From a checkpoint of a small mixture-of-experts model trained on Wikipedia.
Size: 13 layers, width 320, vocabulary 32768.
Below are experts of layer 2 (counted from 0) of a mixture-of-experts language model. Rows are named gate (a neuron's input weights, with its number), up (a neuron's input weights, with its number), down (a neuron's output weights, with its number) and show model dimensions 160-239. Each number is 500 + 50 x the weight over its row's rms, rounded and kept within 0 to 999. Numbers have three digits each.
Before each expert's rows: a language model's description of what the expert responds to; "raises" lists some tokens whose logits its average output raises strongly, later layers aside. This comes from a sample of Wikipedia text that the model never trained on.

# expert 8
Verbs is, are, has, had, have, be, can, may after a subject or modal, as in "This is a list", "could be".
raises: " also", " a", " selected", " created", " made", " included"
gate0:562511447523377541647518430516546513454548546543534508499494521496536534543433476552427495460511484513560496564467567470512474549497491473491405388495565511410591435498555484524525474535452565594539533517457495504576615468474503597509547492
up0:522509443502627541513473554484356501496512548468519493450565521502474455478441467475468526535424511436532574486428453499508498585479587537533445597497509508499432505471440488531431484418611478526487572439469512483516427460536439526513548477
down0:525475428428483512517504459503500421472393516512553405500543635454511510572421592465501494458487505511510425516551515507494588460556515465504332439501570625489501445483498439581456456562495503582442457533526482546466539467548438488450494484
gate1:488499523468586364472438482520519484326540485459469527458495478436478499506493443441548397557456606448507503503575402422447475477532529453498420498504458436487569473514503483441522581509491473511512495457501502527524476567451545522517497556
up1:492506513476517506548500452543449521456521435516464497378520444411529406517497590418546484514446527476524509481565444500438467453449526450471469412500496404474529451510500481403453549522440480398551479533583513484516539589451464558459497379
down1:396482532548497517544544481591486551480489451443459539398437513437508430541500484503504543494460519532501484479585460465451468525442543334440491445566537498435462510493459490476574572438498527404617552471486569454509553625501413557570549462
gate2:568489464455475589466550515593488543459577440468296498539546457463532537481417542557480575519485440595582480490494510561558492507547471517521531552462517593499500443480545530411430535526481530500416492551405523540630541529470462472467454565
up2:525417551523529485356546501535572495498510471543458487524542524557453489510502438483567516501475542439475489456575553582441589488552552574488483501521576550436524458496530499470479546527519517511594515473574488453532510534458542436459528502
down2:412469534588512457383466573480539490510451493564451428477538463547480524488493403452548469568462528408564464518538472531478475386545540505488584514552524435555555524486557443459476579485484474527658543483602442458488427578516552580496576516
gate3:449478441515518503625532331465494480500364502477576499457566568487467549480477581521490482469555462444398512467457549438526362479505482465516470448512488529472600533485538487426479471535502449467530474460493508516510540468505501378544437485
up3:545492530505503470484414575484517547462465454538526542468533521536518429523552452492585563500503490639491531519420431443476511496514515574536541536489513450513449520543485584565543438604537545445555587571475502464520440540541533469459534483
down3:614529495544620470531409542490452568519455508496491593384456513534483490500470520477550497497519487443503540435548509570567509478415399423453477521556479494502519499361449534504535480455512422551459548510552510483494452382563572522447461438
gate4:483527530524476473574530449504590502396456385452476486460577396459434499529445538514488486470634522512469507515445472656528555519583537531519424520513449500522527560459538486450535571592519532538549519514550499495484454439471511510445532534
up4:541517526527484482566478438436473477523545503501559491547512550455532552498378495506442477459380522544546424620481389470572480552489503539516426461496499477383522470500387455530410517385441545551439506652426511549493533495505518513484534454
down4:472506404449494425486482431372554458439516469521490398520498522468468502398476475558510438494538597523488521564539436481596513437537548455595499534480563484469451452445554492549523483498468484535522461571581502544485507408439546524444489492
gate5:431507474482467504532517527538575539339498449516511531487494388529532523523546418479476498542580608534551471512485467414499507448453538524448438464507470502469341519528566442461562521490485485454548481524579495507547565492519497556505495472
up5:477524531552498471571442559534366462550462587446421496510529536483464506569531497457493461488467539491481540474484484525472584483502513526491393523525544529491432480455456424509527474490597546568480518429611528473527426508566476412483495520
down5:568563458532486528535570487540475548463500538430449555445451560538514570552569463471517464428525561487497479544493475482554501523457461536617438568445452500465403460582476503482544468459555580464547477506547493359459541546673558342535517524
gate6:486528525543530488589435479532409484392498455462406535549452513505427546506548429518437451446492541531531505558441618408466436529490480478481510429489486554541510512467523540492537469495463507472467489393469541564502558526522428543469509478
up6:420479489581424491492510390464517477560525494510548457562433503452456501426403571411586535539559471562360621512561586526476533462486583520497583609513574484518540467521497444545539423375574494487492451473569480556490478535588526464570513462
down6:463399541514500554464447459531581447529434548621492483478444485481515476539468548488599514529434443557486567551520451517517520470566469471518550652451501497462554383415484413612520449504535549537533579547550420474446462470501446433525498473
gate7:568514558609554568573530503486505488527445589560351498533463434504450442495540453541383532460503546479581503518606403584493488435436555535579484526495446540518662487486436495498599495497466495557617467491507476431416460531456468476524536470
up7:529504573402465575609571464465408503424523467473471495525432502610493492506558515594365506465545559504597518582461531487499461498411442491537487479507435473577516483472498530447504546496403499515559501598469526443492543558476556378466488508
down7:543540562408443504580546495577410510495505528400483567524528546515553505413490591569554519524532488488511568553447516497503493605423423498492526492451446556481499479486507527332558512440575452506452458553554476486477390459513552510461509494
gate8:559491554549537545427478566523481482461410508490452536475540381548532453586558548485514523493488524566542452519454531483438478444415576474483470389490461520521460494503428439450460506444519475520380492528470591496465395470593519490467467374
up8:495527455459434491507449513493550508500553434444486442521487477407607513512517337578469544521577461495502482455535534526549473569477423572566512528492401544487533511457515566563534506585516546532573508519596501550501511479489488484529536592
down8:396518506454499553585446537490549522510578485448482392462436482490569456521501431482504490579555514515464450436482566428552473516466437520541386551492447505485497476402605558516498517542485457564548548501541506486467552413509502477547542591
gate9:569539484509559634459465440462594472535412589549457501501493467534473472572503358542439519496448466509557578491475451579412469513519460537520497502520489501442487536526509526463524424501496460532539558478535483505484413528523477540519489522
up9:535487416427497560584528543527560521411466488560474484456466475570568526457498489520539571514559532489502556538517408498478480530531534480496443564501499546476580469544480555522513457672473524447609560478431475462562505494530536406489541546
down9:582515495534423491482501431440438569552582486490471543576543488404483510564561466461440448439443505463474450521437614557465585446411464500522516536442463542538444446415537404531496550503492488510471514568514516546511496545480586538533504476
gate10:405465448536499526530473437513555518422482530429532481481546544623448476516418484477518507399550507511529533557459519430456493461433540476430491409473544522436511493561525520532469465508582469535529545499483540539502481540478462446585501499
up10:476482485517532490473477515483466484452444486510495470444450482494603459540512539578451532477539585557441497446462438439416471542497533478539493619519516450582588534447557540466480531590492538412452496538545475532533554505486452461533529427
down10:454426466508523562460502491524448570405405369454473529480475511534497456580572591494508483508490516617473528519486532485435480527541471377546519563502496578517586580456561492511456555542475468459619493534534474433580544462498463453513539466
gate11:558491475519423540473463524515404483488607412435492487456571501485630484523561485409503586465435533583540527419524566451502443533459487593523454525498577456480494507489488490493490443492422548519562537477418501506482564542438589587480425501
up11:528533527501571578536476370552591492510498494469462530534440521448512573497581452483554575480628498500528465528423447420440398553501577505540526572486400426494456485435486487453507406557456512558556540467377516440506547434485508554560423437
down11:542507519451473453536472447508584550537494524502478460558500538548368605507503492499475403404538493493493467526441473442513520527580545424436526525351452495513493433471531501480477496543530525567547496451507585570495467410522523420558555479
gate12:430564512542473523417447427508493472468410572500429502448468510500511509517461436462484506490524542518605480480574485460528565561477495516536428512489600584546504477453489495473520547478511522522440379462540431521483531455559542604536480481
up12:458473479496568547525558410458485549480478506522549501542440492503493522546549524468533449433487600543494535577528555558484533553525528474546481643482483466423549511504554479498505486568452452379655495617515534490570529466450487573545504450
down12:443458529485536528473534424484499552487560596548558499534547525493475473588490460436575449450536549553510505550485458483419527504497473454540430564468400487442430572473493502380539484508520539445570443611486613496462590428491505486515503471
gate13:521482450488443469608475426519580583414463491561423473474466538463465485536441543519519443478525568488525482463472509376469510515509487438503485517494513456477514509494461538432392549483509441566426497563586479489475501442478581496578489500
up13:431486476437480490419519462444506512528446506493569473528473464526426412447582484481510469473497489444623485550547505495476518498544558490456512590498539547563459571547533475558563517565479573432526550377400545580519439533501465393489495530
down13:457443433479385532415483446520491531470461484522478436511540497495513507404569499537451468468488562560501483540536512545422441460531535480527468566551514534517585612581465559505464591578489566539463514509632468487521514525488427445459490484
gate14:411462431474497461485465484507540562315481401526599511525489477538553465477555554524388560461474584533579493537501498412450451614473503481476448573517645435556630498518593553528507474595532523472505493452446508541592482482464410400423509440
up14:568559518528481467551455586483519450546498474472491444422510394520496485540372508477522528494506445549537465500537462534503571449521466516495460539513524496544444478464469461447512570471464550473469533556595580485489436472490506541569438523
down14:443493461472489576448494493594504570426462464509470431560446445485489463507507586506479534437439414487560440542576473428425509531461446447532490603586630504518500441457577432476539552435492509518567543493544602565487418467488431436503498528
gate15:441525501510467457464495526421532560487522503463541537505474497535516508537503608477453525483396588446390481578490424498474585539408530523528513453501446521564569429488486516462514492562502516469446568587489518480445505465500486552481546427
up15:491529470490510413408565578483520479473388515505529477450450497517463465496527548444480488479492508478260450567473534559543461532497503552479499467476511524544449465437436537448509469614503499536507525546502533536441418491592523532451504472
down15:479518505509523551525464580462584487442495488460507527512444611544364570445518454449596570558532416577444476533502514540459453535451473435480567545460501489465466535461453542529453547446577483467447460509438503477432505476570443424573465591
gate16:486474570481487409499420458502454578545520536406385475512538523460350524477469460480609500548567558459554502520539538483470581517500582578517430492503526487511394473565483430525542454603473535531512488465484409451540506512460490440434498440
up16:429483479500501570515438539552508470598522414516482513531462572492374564482517506513548476403507580442529520516455442502503504446481462475517597493506498534496479469557526504587547415500479522518523541485534474440553495636456528582514494507
down16:409475479488469465484418540588534526586443422488502474571488572443496567524559447508510521487578579522490511511396456548444510436483550397476420499444443494515513533510486538555591506504527548535493608463463444408514501575411545446543441521
gate17:574528453499455531463512534507406564557466533443525526481507489537450448511539555458495531584445497505558411474499545461535401450470500474493497436467576542552387560458506475400507528511471576554517453425463462487550542473491503546462516562
up17:508436459646483523424530401498588469506435404567556461462530492501463559495575472533501522493487579517553541526601509423525507542471515594454583522506523530455393507465475560532509467623544539453663497442452557500540454582551473573467486537
down17:496528415535467537416422476485600499538462599559430457542388450445534552525502529562507479552560494518550528494552461426502522374500492500472494453473542496427484465483486528525467401450452462517487463500514477529573466563516451469470463415
gate18:526479479529566420492563567523589520512490453479480455500538451579368531524511503461506450527501533453495509541525453473489345546619531462497525489507512527462512510486492546508489506613537475549591533465382446462467561506510473466485463547
up18:542533535536428537490551425486453494560516514499489473430532591447490521505526518485494529511509456436560571510487519521507493495457538498517424507497578548459636444483452431386465439497500508536393509570516481549471524443379573625591517494
down18:453494438488558453512424456526425469461496432481528534483520486514483433523476553500531533563505473433509435554516423461486459454532605484548436528542571497560365514507512515593526570550467405530537507464515589489477519514533430362465423493
gate19:539514508555498575493456450536712548519528424451520540494515515488490516508458469500483495430566495501505438423417459456443469401515518537516449440519480444511454489440452523608554415431510505529477496490484448449488498479519519461435484465
up19:564485545458485572423553549564455526518486453435434468494534501429553477486454482553401500507427515567575425423465474517416555475514579493513444465520501469465587478518444388522508472343531439601543495497600446467445424547466510460514510401
down19:490462480473568533523476414462532590432487548542424510385611543472389449447510523480398440508553576409349506479482522508554492470539507485518551551517487515450355437495533537538521567591543544579458536538516541548507603521535501491480575534
gate20:508495483489499463527535447517523543494498543568434444470519479539479531508453554450541503542529524444571322514494440426459529502577434450540435462510416552489582487524427563490535530436518467531539524388640547486525482434513444348417483462
up20:478510451491443479600523481519511497389450524482615459543498606502490522493485455513595534530471414426571500485475516474539374484526488474488459558486554456459556412446555532438529436535563514555513575589493480485438580428529515433439462500
down20:512469529395521528550509478524530419435524590538500475512435543536454572467496444563520530534455435539645477448468417504498428437473464483534540541506488494433497474544511522401509419515526581597563471627464400452448557508510566436448523563
gate21:451474511505485535565500498516448500464439518496530529477479495489493471426437579482497446493487548474622455470507510503499410491505463523491505531507532506532360466397502477490535407559543486511447515550565579467473420551464526552447525414
up21:520488587532476593359423489556619536565511532503419538470509587571419447469545441529523518491494494493477510434525559594513459411445484529508545449493411484491546511530564497445527571556522511501398524432420460465551548494397433514495458489
down21:406495591464540563465487528555567560453455530545537546519497572510451600439516472464487397579475517461545494474557554568540476417485416473555459458523514511498466535523477505445610506526526545554453480537460392434473520570420553478471467429
gate22:522503571549612480395498465508526504478568517481425497502490508464452481503575500570473507430447471432537389414509542524510498464398453524468460582494425421535578513413510539447516471519500528509444473501558493572434472455483449466494470455
up22:430491513467492544587562476481487537486465603470549495479491575520496544549459447570489482490497479595518559519500546420563400476562534507508511479514627522478601515508572465461556493478494505498516547480421535519574501488479418433503482464
down22:567466537444509489544607458452576540504522527491521516468524548513419447547557425493547492517459334546499492550422563539487460548425526457495570497578461494434611458461542470473525558591474570515620445570493572608555408571538455425536458532
gate23:436522537479469480457505339451529562539522530468476509427497548453477511494524540517465428499457558476471520486527496522438570512527535464535424370524515433487525452493526494462542522555436471533523459437449552469495611479449553519564508561
up23:439559495491526450413524391488528518486443641491516450450486606435455552534554561490515474481470500493486479434532460511426534470558513538519429430512609482453479495454524408434445505574548489523511482419459569580505495491463522515501512543
down23:439497491465547419519594415495488520539484502531477429474522530534387510490565428481530513512472477516629387428541491514431490457507450594576437492523548436477513455567476452433566517443517607498505459525496539372464447526448476468536522532
gate24:464447512441575584487448479499538507563596482459594448437495427450485532486528437437461487471506525518509532477473492524496481462505524522547445570507426497478496490535508566472518458412500503494491529446576554539534492503447510541472484539
up24:506526468434548565480507449448516481562511520449603477470513444435528494433520413494406531453523505529488535529448460584518534477513570504541436546501395532534402539543535525471472573425488416463446535429580564500504460512530442498518502550
down24:542545531478515504576488502456488440517534552555491534571531411430651446480455558532491486504507538526563562511528466545434520478552512505525487511520433454588533541510488439519489572402516393519409545485538518415455468455548448530508510515
gate25:455510491484470501487532383417392506471468526534417503477515522468520505470521493565399417462472519467627478560446447560432592489512551517498430507526508546525527459523465480495510464455586485529547465429497532476474504461436472475540459474
up25:539474495464499511486482525557596487462454401452568510525556424523461519500490594454543528594469500529436506527515481462488403464491523478484559508490547567378419537499593444498567573620495531486432515604448380473469463428539522420367524487
down25:469466512449570537403490507518492541504472398533540521523423529523476485453462511502545557492454449543537523462456447365454450481374429473553485593486492447433492460509533514453603519554462377463447584490534468517433479457590520499505600581
gate26:535487530605486548405522477485409528529504542561459445584514508491451587468504451554603518490534544577538452461482511510543538491472551569463436388504473516418576505478421514537518509445468478524386494499582551492493492584501434541556421349
up26:503467527582533526455512516546378426494535584583454447572487556507492509478474510530490543486502496582508467480455479480541493520482550562464503420493568581406616475442441532472511532472503451556395455479530581506464556548494457495523406456
down26:466484542480515488485559436460470431439516490508473476436584524527469500485497502539453583472422457455453477404468405501305416464514523562532545441588544454500600512425512574449407551500449575548496524508576473470444524476525493464497455528
gate27:522507447541523494513514459519508526600470500529441505506474561482414433470466474481489458512495552523499495567542593546471678466449395496487464417496461513448497468505463498426532483332539532491543519454483499458513486557438463523564494489
up27:507492470424541520463489424446502554496463437494457471584473530508535598557460561549541431565594484499638477514532594451452523501500471463553516475496495500552616476459628552523499501510488449501511526554550481493544577485479556455431455548
down27:427536475465497497506501483527450572494516573438533446523531586528470531378477469498488528472516463474508535498519542463486552516449464506486475527580493526491519578506498467403604528454617492437467444495397490462533574575501536519514518491
gate28:672495510472496532552513568508536490518492495493478491507471531521452563527530550481525460463449527585667506545482537412511580534526515499444406584500552454409523522453558428458456450666515547411527525566483565591523434470534502515492477513
up28:374465466524437504373576404508389470592467493477504508526560486481490498525442530503561575575482441583389509444468429527493663496486573502521505522517448514476587485532415471537502516377468441490565397468524501492541480618410604505562473473
down28:472425464474414498495556505482456450529476527444467582434479598627464493590452516462493547570457554534550530505505488473486447507555463410404459527504518429388439571534459454498574464474487517500450487443535446427512476558494514496417539542
gate29:518488527404433488608605325464450556487508424470509514578539445513536348512542586474453468497546513506450437496512478471509516466563531491475432439504552439487481543428570480455532492505486510472509460463572517520529476479491459480454460522
up29:392459447462433459530539449470543567553475462538541461512514570530540453510514567470492493466507506466508476527575497616519547526565515508461601537481585501506404558478527477477474547556483563483484459530462522528540458451473409622550457524
down29:509457467522422463385457532548484414448593533512474519486425474453468521504457513503452479450577519461596492513429510479535472531513529508461485538488499527506503547436466491505503525430542484496543467480408497454504561454500439547597441526
gate30:440557470498529440479559532539517516519603635467488481486448427498567537508470588575477442578400593549427498478489410505520490518440509538518451562498474459522608444458496344454533478510493502477509420459499488534527509403469472523472469503
up30:491529484517464424502571556550408511445599624427480506494435429425543514483468556559432462569427573564457565448458400449530481523491556571502522590487492474530650442522496345426510519544380537477517464503484441512534532443478442637511430507
down30:484478594573433467473401544535522480469539532488469558549434422482497495452472436471477550484457467382544546392470424405493542560603534385507511498455375499484456452538497471580438414485536538519517487541500455534527453501522459519449507475
gate31:495509561576440587491478599572421502615459529578422534482531498531421560505503485498531480500498600626448426541576559497492354387501545519539536583523512541448555482493576490431518453585503476491557473470512495468498458437596529556526457530
up31:467494545505494503431493490472483482468516509517496476511448552471473529439450457563512432474542459500544565500535556503530368521551519490536502527483471580463562500442505516544523526498465489439491488393522519461500589458522476360531456572
down31:472444541581558450507543495391505487424517494463457526574470451535528421431446528518527390497463436441508422542458516495538498512566482519536547530523498574439538525470536614546402530526525487485477561530456438447578477432658536509423436577
gate32:518547453537431505620415474513519539517462569571344456458549475524516495458537630566525469532454514473533459587566369579531517503559483487516416480492567483493396500508494495499443521657578548553486479578520529495432495438469478478503479546
up32:508498564473489484416550443417480456476535457574512494516528575387510468465447533481452465468487504569541484442529516525495536482416501534519478529506433608557507494530479485566523532450456500488485479471405445554584514524432463583506475402
down32:494463455449520494493550447498479431455563473569471438497485555405486495465457528460451441524510509448510454421545485566404469535493552600450416492577530552467403452474557498450533568467531504543464462412396410602567407575419516526577491457
gate33:457495530549503528428432475462546526472541572513423495477555506493432547420497585526481515478481517498502544447467468550437483439517508530487493430512566538553539505535402522427371511536532530483365533463545519563486495571475445537481470485
up33:535536569497567555530546443493671468425503477372488484464484520472493457468473588522449538428499473520420605474514360502397472583464540537513530445509534492490488501524463493464473476483473482438452494419521529559613564567409463468386534557
down33:505502545441531458484462424482563505514514531559440465483498539555556441531495468579513505545542563458469529526518413392461450567493477546602482506459500538507522612536540495455454472479504445568468479439606457509566521552512485448441521445
gate34:472445433477512445466491437509530459595508414503427450462498401490548479508485610554531517452523558458517533465507524452543609434504570502486403480489449544554497486558534475503493448453498489450463508482539533513450504503451461426469510506
up34:486510562500569491508536451507489417584464439498549503474497367527421566473473459426442471519466568548485445564557491543472547480535533497520467447524521536502450507526448546531602403494532477511515507486521513499489502510534559485507527468
down34:424500584541550482544514554500468462511484455556500517496574413546365534439462496342370503504478545524543418580545433505495494498470555556515486462511502530563530519546430554549518392492552545474505551497576519493527493519533518512476465490
gate35:505490412455579575520574481520504461474500516481411523477471447475489504460419527580549562509495546496537551453469467362456415390527374524463425453529472571524618464525550478476535535504511418539472532418520519551472479551466552402421443408
up35:591510480550500435553462500452471516505565508444541525544525511458490499495551406479417454462603440480678556507515543431576502519510501449550567518485518608521484469516485518557523500576386453520379647527468393538541530476516432452517613515
down35:427503524509467517592450549423487490527441507450466458553537518548450499498493552485449432464520396528514521568584581472555550485546470500571528543477467562510421571602510591492524502520491489531423543612352429520506508433488506465502526559
gate36:446566511527484520570438613553552570403565471493499514579468513561483550441372506542547430486447546517438573465517554505559542473534461514420458526516508470579498548492512447347528500530465581480520460431438535516508508508565535481497509485
up36:566468518531455512428517431453451527553532577412602460575522510508565559515544458490470552524517418511517455471443445560477414552489557538410479505503610547534433469589482565518409491504500528436485480527406531549457521551517475493489439473
down36:515566454484448561505573476481479472557503574544478563525544489551467488498470496580530578524503439472587476438490538607497620550528544580449485597446563511505489434518485520554386514493420543540505442515393523435387437536547500460574494489
gate37:589571516465601416407460494477529530512549401546490520490555455502444536452458500506434566515458466501489479564486463530502491536545552511503423552539487502504538502583544427492600528474499478491567531526565467482578561539513456546440472432
up37:491500496512477443549529611547410489406408540440516477475459543488519448543553522492568454535519528495445411514404448466418604441504517451555478522488483446550574554476505466522487484512500494581481503448520460533513474530439554530519530495
down37:481454502450545523525518543518491539442479494451538450540459490435510520452518434498532475522359550479551513533408495471593576422454445440547530578477490444532535512424563446589532492491473399498485556416548463595583463643511555483494531467
gate38:507477473503529575508538549477438484570497538496477500509513549537548403477451563443536479479494456485545479639620550500492625555560491450490576445504541499545517499516437525473433556566493502560539499523585498527463397469487497539466525414
up38:545482460476445593389433564477513530466515464540474455530471410453476540485424569490538554548489561534512505466465547476528519483465477446491495452497609495497430583461477420525437515520449589549486491477553511513496461439574499573586449493
down38:398503496525504534500499555481533555448415507557490522485485470479536488458489560445553540465460581496512547525454505514591434460393541484578429426548500511541489463569553475512502559381420487488396508534468500428476444533499476537460459415
gate39:427477493554559564491481452474579514616484549541433445553487585541558398501570474434565496500450573527512532486647505519421389475495524478507437464493504452453456478506471485476551508555451504514535492372476556461475508486462434583476421502
up39:490511459486533481460507394517513486467542474413533548497543449580484436559527541455452537516465449546404574443472558441524538555468552508483519593489509433591555518467446526431501502419538541447475535519491432526545521499512490473421499523
down39:377493494487445515458478528530445520558520395413437598533403457545440437461514574515526535600451400589487542540500568429481566512512575462506570520581562513540545492470550505559476565513543487547543465481482452497570492467397460537432447511
gate40:509471446526557523623499488484446452370515480504490485558556460425471461406477582551532509564509567484503416443431462535462484490496451574520471508499494477635545499484589515456469510434584470521411440477523537491570474509485455529455462511
up40:505456489574604543554456475566613506561494561520501533561504474508548514493483498552469479485488470489566459482561458468527496491468439486513545529516439502537674502513520508497502521488472523474623496544448490529558537453533511539449531550
down40:435603521461565525494507585531531522495513502529458490537531505578404536544495481470445478559473429425541477514530434579469566497573457432586575477584461574415440509404429490615529403474457562529516455492515512471439554539426531508427499505
gate41:461512447469489547445404455544559531543467446507411490464537520510502514525477578493527519497584537501540453494573405547423549421519527476501485477492490515518432501467560392512498569575479509516518470496562485452519511505566480449468478625
up41:486530503426551513586518506455461459447481497552583501496575590484518503476455500530515497504509448444563588573497514456512520534456596583458533446472516572544579469495506572447502473463433473447538516442477513592510463585538528612520470452
down41:505559483461496414423528426506489454469523457513442493496590533490442427538477532518527556438451474508488472493443471412578472560535460441527513476532455448522450495485497498494554520512505521422537506428518440601410576553359530554496463541
gate42:431474527481572496547506365502505534535413420491564507470482454489490488533572528507482424481545519573498496497426592515553422501549397491463480453515543527488585518472490485526559463669508508496586521547451599542481527434474572497531470463
up42:593544507492531515431446585485484437510538540438478528536476488530526531412522494467567513519519493512359489626494377536484681505494545477520487482511502463575569465560526455473377554538553523460351442424523455518445490513486446525502496436
down42:456359520468582512565519370493558510576544415468461464581500447539512593516478501458444433547471458566499516541567441525559519480500453475545544519495519519535538501522459498505455472490506550564454410452577577464493540486486491504457498377
gate43:572535496493492497572611492487572421484540525467392524467517519487555480517474579509452465501515461526430562479513480443499426496481385471485479451490550532593541527503502435419497479466519504500418503380481474523474442532532557402426481439
up43:547574511476513464614581560492595426452509497532382513505483385532510503463458557479451470505554516507484566453534510499493407501514358427484578441498519479540519565449464504470545471495480446468449432404497542518544413520536589467492488500
down43:547560489530524502558467471534570506560502489474489532573441501517469475500434410526493466438617535470480474508408498489539480556472498430478541477420479500504512514475397494410479506487509576537559505476514549540595499511509416528553471507
gate44:551510495487589422488588464564542493469514524473522569465556397514520504523478533512502519485540571527447475477513549446501436561478483501497432512522484443544483467515401406384494442531467512504425463477588547493467583484454498601447506408
up44:472478431465441481519518337498528527471569441523513453545504530480480577492541560448493543530441486488505481528534564486418405492374408440510426402530577439479645447509633474475504446551442540547487484395495457509500458441445556439419495505
down44:548474470443482537418550531581584537563535470588539494491547441526429508547550567503491602465482492471497555482511560515419509519384395508490493466623559445529589375511575508498511499519381548442546498400496499544470385482520533512510535523
gate45:534494456446423587489512505551569558524440483538490455501417481453513511508541467459510490515490437515508458545433539527419439451489339533469483521491451470440596500463512567512629456613450523441528493535672411486454529606564553488512501552
up45:459484500441487505513600513519529495465468443452582527504588581445386471517420506475541521525504471537539469438540496452567401474476549461535510563483628450464451530515570505436484516508587496519406496426509613500502471459522486492482495516
down45:466584465466542466501494426611543500544578550501565530436479426557416506515523440421515512539520459562473539497524465440472426470505388455510654542478642359445466562523488466497522405480516570501522365512562481513533543509477459529467482455
gate46:593548468514544541441584514498492518560539522495449551489523525507483606557487541510487555555562576535491482553477451427469356440556438497480453399490509467395573518557513444480506497619497544446494380446589545544483504488467532490545424511
up46:524511531487505527574498518533374428558540379515402536535463487554410618500506482570575473474536499544509500529558525522476529485456527538491547472503453606383500495583536533525508466489599450488473508436437559524548532490529498474594519471
down46:486509497509468522559535486544462472496531432488491538481482365513506536498529436529604401519530493486487552472486517519459414470433478448572491456459506596533514471489546543520452381502526437643448541528571476477436514537543443475553520470
gate47:509515539489448456499454544554430458589510600545488534497495426528465474531480609457523448497423675529505492464527537493454360411569498507549455534537468527499568539474627465564408510480441449477511497445570506472421478515511460436484486532
up47:564451600520415533516448519546627497550436575539585512432512490518562481440441496471514490464497509591530474501514527444576502434509588552461536479521542496505479549520538508530433466525463475530500507482564417464376479553535455475460527529
down47:537570578427511501445456536506597554509450546474466480512444591581577572467574475513556465446552471533526460660591485521562534470443611462489514446572550521519414484495502415506419537530490556544466499501475463483529524481537526425441505481
gate48:501535578501432442456479515492399462546537537456482543521596477490541477474473449482507503500526546444494535466484447402551478451510476498470510623490447512556303482469491439500487504439454463456335500525493553502488478483487502591518452455
up48:476499539447539457458403535528634518492524500487421502521422390521424478445538533509569493520487553478472535436553412448375551441502411507559526451494410520523481506496531565479475543400488446606524560508520397518564445492560536672597553564
down48:504529481497449490535486549485413503436432589521509521552583459488587463473439589401485575404434513476384484474554510481495435395445494527470512442544549496490583375449524558458427479507477532487445551465470464606445514457530496466530493486
gate49:468510449422499573504488548538511499506517581467427481504499473526408600463513463510495517453445552540500516590555442544503500445578448445437459444506419463512467477454462518531454513447510540504514508486571546451450495507569507471466543425
up49:432510449517585492517409594421510481514462519531456453537505546501489504462505551564575520496534437468469560520402421458437574508499440469512577482511561588555598485475508516460508482491539510529550516429566397506462529440535479485423482404
down49:500457504527446439488390529427493439490472487581528482583468532411506475414568502526580521471487428492532481507421398452449525513512467470517522465379604494528497532436465447476410494491395467547510546437566448513493523487478536462498395555
gate50:441495459479511456475452447484463517519458450558475501500496502577475466519480453511565515537594451507423453507471601659431492513528479445456468465516483428451460526586598501503540474528518420414540510542597478489560514433484484529548520540
up50:435516512528449556487520393503591478482510530521421476557503533569458533528506500520482546415538531487404518564479500610485496520495400535514471471493429451458510520467496494493491527480475480537593482516470448520571497468508514472549430525
down50:450548532480491611478484485545546463524460578477460475516534535582444582580496527559415444480479491489423540648473565605476522548504365604588445510634449482522574532443495495572417473500523481541490546388543575478566498520512510488504453498
gate51:516521478536496363524509457499404488450509501371516498495513478537476442499482576514461505460482548459477443462480609429557502497459548454477481489516464453530507500463506495501470473449556505423494506484483582561503575520487493525500438480
up51:513489530461582498454433570483549543406545450531417463487531484537563561556525471535614503501498530521641500491510311571461493485551488499563566582487428492499495477538515505486501469475451481576505548469478436520489539480480468532466491488
down51:467446451538587638466392488520536464486482456367386500483504486542513466477481517602533450479482477446455559463543530523449464534513404479442399478500474559478583479518562479469480529528364579447431437491554526485563474506505520544480488470
gate52:570456600481451609640483494502441548511491462492385511451493629522421568547501432520544499489501493527655497555522446506495513434459533450471420452547532460499517509511525487503496383511548456539511487500434527533589552540536446439528484461
up52:525502409439460525556549428561621529458395477494469472510479678497410544500507499491454502467512471500515507602488598521534523478518510506453513358489621511446582507505532462510516473571459489548509540466459531483458503557540562456504510471
down52:480509508440502457538593440500540542571448444552569492521476467460580445459538396514460547498559562498483427433522443454443586433555463521492576555512460550547560433417476427466569504455463495495598571512530486522501415582516515458516481477
gate53:466512462568512438471494371427443529514467455574465518509526561494508505523485466525459422558405501429583559501496555542572526457490389426508547511515528553552581514465531442507485460558420492476516498608603413461564444432475465534521451508
up53:469488484549517451543473502446482487474433472516490538481522575516493545469554429464461487530443418450509555414520555573580458571510453486485515539522505540620493497495509441454429400545440471460541524416465439430612478423520485498485492571
down53:455421477441463488481531555469547509475516499474477493451539547486441523462544477457594481442619485430456505451565464481487609546492457490521505460469556503590423526526485484530536439408559424560542468468480474509461511446510569463424537461
gate54:520484478478475539445446497505525454524573517535467483496477477524404497504592474534548456521480603492577542565412620480514505458537465488499486438507533471349505520509557509556444550536504550534500489595525465446491555474489477666555492578
up54:452470497551473548387455633573648495576526550508498498490541376500442535570517514519511484503573511518503524537564471452406496457523496467507517400477521488469458464525502500515549543550432497517353487567545464469498506551588511505497489460
down54:533462487541578458428477582464554475489460469495470529492543539479506489571581428476453384480411535482481629391526523511478524422497498538490530526485532506430511463466381575562531515559479488545455496530484552520456572448674567482498521448